Weights of a small mixture-of-experts language model, trained from scratch on English Wikipedia.
Size: 10 layers, vocabulary 16384, 57M parameters.
Experts: 8 experts in each of 7 layers, 480 squared ReLU neurons an expert, 1 pick a token, a sigmoid router.
Training: a variant of Muon for the experts, 377M tokens, 6536 steps.
Below are experts of layer 7 (counted from 0) of a mixture-of-experts language model. Rows are named router (the router's row for the expert), up (a neuron's input weights, with its number) and show model dimensions 320-383. Each number is 500 + 40 x the weight over its row's rms, rounded and kept within 0 to 999. Numbers have three digits each.
Before each expert's rows: "comes after" lists some tokens at least twice as common just before its tokens as in all text. This comes from a sample of Wikipedia text that the model never trained on. Tokens count by the router's weight.

# expert 5
comes after: "|", ".", "\n", ")", "==", " "
router:516522449591545552463484533532566525480451511525498505443515507491490488538438520518480493503492447485514503541469546502497530436525519485498449536525447510535455511408461504472485485400525495
up0:570455494516526437562515589481481531522507511491468515538531497463465475573464529537424452456492511510499502473469514462513497394522515584526488516557487489472550485508489526507540530518479442
up1:511494506500461433502447583466538396528510508485396541535539433489520508535472465559503482541491499581539396545563567549583449562465555500499511521525443605515569500499520461450502472477445519
up2:503479492508488472520479463472490454521530528486503498400481560518471459441496507553466499526549579535434498527453456550459476454395489539486451508433526430477481474489475474445468518506473510
up3:511530516525484484524546497449473473484557524472411471473506503511421523498478458489468624490455538514512499451535448460551471505475545547478529484488484575452486482535529490456439457579535462
up4:497487479447511483523503521499500516510478546503416559483427487474471483580494524501497482491526434524492495562531489595478503483523458593550441551443454462532517465403528512509544501480479523
up5:495515468453500437475505440540494488511532463514543496435570513576501607497526506511518523477539453538514486504494491485599527513531474505468540431515480617380545452542507528530516438536493599
up6:518504532498594521500456454457471540513476501457535582484578527438497467540560503436445519470448521554538494472488486484473509482485521528519492541483528449480462467481551521575529513529489564
up7:528443549475521493507409475489457446500541510530545560580443437510492556549496538520479475563497448469549534578529443508440454511530496481478503443537446488504519446563480489496546561488469528
up8:498510429453450453518395545534482496439472502504520503512480515509568447516514477523522582506451453531470492492503480474511469486532532400488492485523511506437509585661469597517464490452515466
up9:494502528483526529443501539516496464483517463467547538446455516456485498475459500502453431449496512475555513617517477523471458476553526438503572544560477568534573472496539539476554456433514459
up10:398523435585493550469501502436485483482469492466428457537528496481478525522542448528541502583456512478538477536477525548499505470548471489459489492482534512440437459484506498483468480457425436
up11:492494518453482507452508511492546507499539463516466551561506450513463559438494491479465499530475503496520522557438488459458524526539468526546514509621437535489484405458527489537526495467462479
up12:483425445521536520509580538597465528474526507548521542571507505460491490491530464532486513499500403474521429449517479549467494598535531541542487504503553543545508519562533545504458414472539488
up13:558550502567478440435487496504500535556481450535506515455539511528602470506497485447487504456486498458511525481456511478534523560445496497502572537515522538551547588417518502507525496489424567
up14:538499524513534525519522489530407481517500483519497462486512497536466547576559503466463587534544450485557518470514432386473562436448539480496503589479503489476531585517477576512472524495533454
up15:576476543513483534471508508511571466455487493613582497513493515446487479562542480531557459470480532403498456550469527484519494438503537530474550480431484463519499561533452482519510461477475474
up16:496511509518538514463572513466531561453552487439501522471504477479568489484469462571530536461550491477484468482453480551560509513487557504463480468423478475552481571499467524506514514502579459
up17:459455492464503548501525565494509511462481501489491545536480489461505499544544497496529522527545564467486469512514478495502439533505530551521632447459558484524524528515451467490550505493509428
up18:477427487518516386504527504452468460530473510491498594497476517446506485474490529569497540497517460545490472502506506518443515513504525564467471537512465508537408513534540432480526484481498537
up19:502478458555555455509502521525488511570544486454486461490516597434490478452507500502518505513495518528516529503501487420526555527553501456458484471533512555416423503475512448552538471517565489
up20:524415505518572499467533543563477485491471509482597390479450448481559522500557465521514484493482538529519523510427461503493481537536540504476586454489509449511497502483450528437474506506461480
up21:527547536522443478462485434550521500467530511505542461533528546504524509573534488604530568491529495370492491510517507495568504516457572508552456582468411488552526404514522483412462455466509480
up22:466570562455519493466472506441548541502445496522545497549499502520444505481519489538473526498527574553510543483486400483455508527500529535478502567500426572478483519514418481506555518474459502
up23:538507486485480500469493471488531475509564535429503524463556581573510466509436579544461526418590538508504462556540521492473424431508455493477492462551541481457477516521472511507517476468464479
up24:494422485475496493495493552457475462534506488483473513446528388516469551526442472501514507500494531435502558553514477505545435504472480550461534525514483461509491491478580472488514442601476467
up25:531540492538461530533479530533505460496517507568445594450475477514418511530535587613503510490551421476461510465497410515474433463480498422456419491513488539473474441466460467449478485460446443
up26:533464570464543519521526498534510518468482506517516606460506503489488484498509530514425577450549604508450529497510507451383522478576510463515406441511448481477507544492528500494439475451485506
up27:581573547563528468559509515499538506481480503493519505514569465481460570542482493553501431508504535507481520500530538549518480547497485485526473410433499532504464492492557501549517461462512541
up28:514462488516517519523467509482511445491522609550524501516492529485520537455532481491500482453491518488462467551496485480481445491488495562480497549529534528489445512438534499548488516481570459
up29:484474500419504498511521495538501401457471487455536456491446493507486451565435526464456501595527456461503482451437543465500478506502464463475392463561511540519539497515509497498480505530489538
up30:477483475509477524479576523567493500445499493529451455478541503386552495517526516468483471478469525533528549520470436555569495484462568454457495477495445513511463501472508522475465552562546482

# expert 2
comes after: "the ", "and ", "a ", "- ", ": ", "\""
router:454507453464552485513492550494486506454476477469553474446468530450525440505530539491460503496504448509529520544468458596535520528469526510536458473584546426542470442446473488444555548427525489
up0:465496560542473484522473500475495484493541513584462507538534536552480515465461574509563507473480485566564542505464480384501579477522531471498521500500534466483466561432476516477515450515480483
up1:483475471513455459539492438533529499514519456491535482491524552531510467465467492498537473517506462460506513507527410593520515483454416540467549499493528531477462480515591472534582473491507465
up2:492464441504529476545455500554518552457475506557468469575452500578494537567476563515510513538527393507498499616470502476592546532442506508501461513533497451426501467557552549506473505545495487
up3:451527458525481520517495482429513482462464507496483484510504465468549466483480576495381476469501497424591453516449513544466493434486449499459455483521517450575488557505529478499517518476496343
up4:476515596484468478531453480518504532495466486471469493463449490571446481550560466469460500486522460511442546506503480484512509486447462474550536475527501534468406545517482503510518518470496456
up5:472589496487452641491514491437508524461493455484560455454453498527457470474514511532479556528546488553450496477478585475470458545516521471429521525499575548499442445497417452469459485520441474
up6:599540480509583573477480507405517522462473489505403449553503442569582564553514491510475530509467509549513452427457559563529485540499505449498528421539543482482585496530458466491478502519486445
up7:584448487461495505594478533444470508467499523463475509584623535514469472543519527565548485589568464469502466579466479432425483523514545462476457448508444474457481483430534530428520487464573497
up8:440495556488485483501540517471532532610489504541530478438510481478528473499575504512504484482496469503533524456559455560431436553477505559578547464486389471422429466432478543495520499508513542
up9:501469485533511505501508629512499467464531485534526465577477489525460453520464498567473481572605497544518489524494505529474515467486438485504506570497451522541521538513601528582542492494589493
up10:504512486461461553494492480542425501547485487496542543441450440531472535522542491517488447515488504416464509443472469523477556382501478560522488453518563453541555509488451474527492510525523430
up11:502457553445551575503554495494455477425533465485498504521472522516510509559468445512495477556514426502475466526451520439453489496486468463497472516484511515524483467527548422531491492553498474
up12:550513542484594480497469465505495514490414527541497534461452463528494466510519502504475528460436512465444574445530467485520548486437459532482479524463503507550524526482476534512437542477562457
up13:406508498434497464447475489610538543499466598475507405418431474552468492502510466558467524474539502414503492553538571527467503520486491469574507541505420507498456516478581496519525481450498499
up14:550484476398489488486526542555509501544518458375565522437454486511480510469469490504516547469574429451500484498515472519515481418517549543519529525510525409541554510463492477549476493487552560
up15:469501512525449534486494521473483589474518469495446551507382487501479497527531492493474488526446555505457534463507471471532512515490474484493525492422475484484549430507450477574521473483539550
up16:530504545463505468520520579424527571514533558508555477495487510499533546479602525479445519559455542499451520459506539478479567542540521524435472493486501490429548520551544502532498457493451484
up17:526500412539522507445439524500513589486515518475525554518494501511486470512515524542479493501506544512523458438537473474549497557487482510511538509486519409510500530545479473560488506513560490
up18:491569528477538539537511525450484484522464527530515420493480498475492425481532434626489562518515528488528500521487489436508501540495403489495473511480402415462505476460534503519461529529512456
up19:477459505543476498469544513497479576478447501472474539485544493545446435516529435483532587422485444469481433529505543564498413501477507491466490530468482449489497522544533469486572536487508561
up20:557536518522434495461535408557495440517544495560521536495548488427520560482502523497455494521485507467503513471484500457518472547501551472506507548442462557499457565487470510466482490481523483
up21:442457517490430568492556501455515507483477504584584436529507527493472462517496537445476550482521494503534434453490505510563570537535440588478522470425526501401558521422488415444598521511464509
up22:481525571489486521482542522493551530507492466520519557501485493536431502489487478459570526470538500501536443436537545522509555513560484503503483456506428503442504507466527513417558440512504560
up23:533548494496485577577468484510497598485490532497518491489542506495516476581503470488503465487478420499517514510549520435529546460520505478478546485476475462454523524486489471483549539535478440
up24:448483478555511470506501478459541442468456535494522576471444557477504498433521507504481461501485524497496528472489488419481603504528518521529431519439519477537503539502535422567566551471545434
up25:456515549434509520487476503512473545517471551472478438389563486452436534493522493552498506485573459468512507466525536538575489457516516470477515526514525537487443521495454526557492603513489497
up26:499530466541549499480440512493438529477515473499436526479489544540494402559436455530482554440480575552492495475434509494550490451598511467479517526504430493501505564477564491499515470531408516
up27:416499501514491460473549535534481521499470469463526554464454443604532498489487463519475486482557499456453553490506495511505443523520535471462487519486472473634553486506544489480491500552509474
up28:492558572496456532482438517461513509455502507500561572492559515429490474564539530489447537487547407416560540453444501455505472441467490479518478529479509510460468521489497501453486537552543515
up29:544523480503497559491500535566516530492509520522488513492532480505558512426506402497570438501416508516543487530451518408482522560451483542487538543452486465481503534467501514519465493512544516
up30:494525560538486468526521483507546485595524441492460502452440418492510458583448497578532488542484488421513495493525468479474547554464506497427488485438488483505430485463402453470444545535560519

# expert 6
comes after: "| ", " ", "0 ", "- ", "1 ", ") "
router:512463490484537513540492535467522519442513460488525430527479481462466544482496466544562473531454492535502403532526501511484536504461538500431472479516509536469529487505468476531489523507552527
up0:519495575536591432442556480581509518501486501398529527532509515509538554458589478497558498474514485519566515509504495535518436531451471435576557496500535429483564511518574479479528458535531488
up1:558573609487538440436527495525511469450504450493510491507501495530511395548504488470519506544528463523465548509470506470571516454589562478522509548472475499483459523541482483534503525471431442
up2:532486482534476492492465497512493506419513485441431566531522514493518554549477541523521539508451553487508456527486352511455500463448564514485534477459430531490489453456585439469415541514482484
up3:570443509525485472500531522516555546470489443526538497513501455479562447536465447496450478546509475590520462545508499436531530492450516521469478475457506470536478483432594514523471500561548553
up4:498444525501526521411426561537474483509506482478551428479462422484462408546454483472496434482513437439468560527543458517525565557453514548547481516506501449534450471499520533525457491538510505
up5:459528430502521562475515482532483486510518465473450567484497425460595470412426525509491468447495527460495490441502511463491519525509566559433523493437515514513474508530543494448502491503452495
up6:494453468544538541495530531526516565569432568505597477583513433461507544470493462497554421453457499533466478512483528589513503489521525493508555480417510455494539553502478451515524437476529493
up7:495558527490460447522462486465493535460465514549462519503474537468546514560386503460474533453407526473474436570583493471489467510536503516502497484578516465504482473494481413501512418424586497
up8:426458500456544471444581521491497523497542437478553548551443498501486531586538498427575466514476504611472500505569505533562492477499461501481533521467499510497388549525510490523510541456404493
up9:519521503529518595557522531553436520465512507537532501547485482451498466505488457476514473455450526511466462490582527469440519463474478457475392542444450560470506490483462489520472497483472466
up10:537444527425488476536435443503556483406463502468577530475448525511551518478505495518464431527456529600461483509553496518495506431480514520502481487511499547515492541503528530519469533504480469
up11:485505479527534495516489530584438469433548480466515519544465450484490489533460458474585445509501512487503534499572416527504476532555530589513549494561530512526525536511471473464544488453564516
up12:488509415470470516479541572440497474484532418541443436478485416514409502545504499506469483503509524531550532486505515505482431479526528529506503501530460496512414545488586498460501509466510589
up13:512467467428424556443584531559506514478513417526516484504543463561535526501490470503521532451546495492455433458504482507529518484502543482557488480528469491482559479454436545502487478473517544
up14:511507451484471538536579473537572559484499476507473489534502516459513511541428499429535558440466453498472510501523531467486535497440499545491537451494550421538556505522504409467529509538472430
up15:514430516518535454466514512509564469477530477527506539553563447479558548468520507587509485517477443464533475463475505488519458455533482507550644512544572490507530479436606440426439530518534495
up16:463505516558461590500495512475484540504504441577505481494445568546517512496455501470472480466518494563538532561459452546473472614453585495529482482497501514500527501448446502427516556497478453
up17:473513449515503510523445502517495483410493453538433523534454522487503551511463451493463539485519468506581541510553434557480489504487472415466565582563515476520503496484453557538482534537489469
up18:536432453447523544496516498435508455461490506481547486499500583544516489480524466566464510521579507414523550459540634463518479423422506484479502512500473526431573543468510509525554498495532475
up19:576512501515436518475483492536507490518492498482477470516484505412520517501578506589507614491464487479484513499516506497539496485551537547538536464499551531390508485481502491520488442516448474
up20:494547506424506506468486510521505464489465559523617481484517513458523507494473534464375485483546516550513542563454516535504508558578502520435559508534479513504475471536490518511426475498509521
up21:500461505422490510573446485524492494506480578453490532471463501542586444487506504550458436499435492517514522494505525529461481514505492526555537537575548499494547481389531441451525502478483545
up22:508498504522525398476569510539498508484521545473507523539438486493416478561432416517511506523461525518496509507453523501511598456487504396473493501487507516420567532522504443460466572485507546
up23:411536519469501427447515433422453541585535476432483519453505510530544491480549496526522548562439611467511530500532521582540451506467490508526506502513481485464511445509496585503472558564480433
up24:458448502475440542516449481483484513511535482575484493534559490485398470497445445479468516522543549481504469504517495527439458373465487476455553516564469502512543494469553506568446441521513558
up25:500478510494450528544443508464535484514479509548501517495484506497506489540519583504518513488486523512476506523484467546523452524515526542448477557446445497417508529546498536444576496500472520
up26:502477492515524486531459581462469430524473499515439527484557523509519612520353548455539476472521506542503480463475470478464539508487497508476475525467489523421454520505474500553504559475447471
up27:541560494528520450543444541508450532518479479475456581478480531580519433510475510507578537542471450508522531486513463487472429479450528422505519504487514515484510498447493512497439513466510565
up28:505558488580508454510481421493516463481494558478519487450553526535546503451426511426477572410489514464446551520415453416483517512526534435479480526532547512538520490434521490564516495450496500
up29:501498496491568495477541561540584538464476488478487444449538449440497438550529553415500469499533487487525584568467454478599549536482568499503552449532511444559529478431460535539515476469539516
up30:472509512427543506537493541461511441547453419510553551556493513466457477531461496503502454572537516447449440504540532529598498451479471495488470473495540571442529476477496473515477443444534490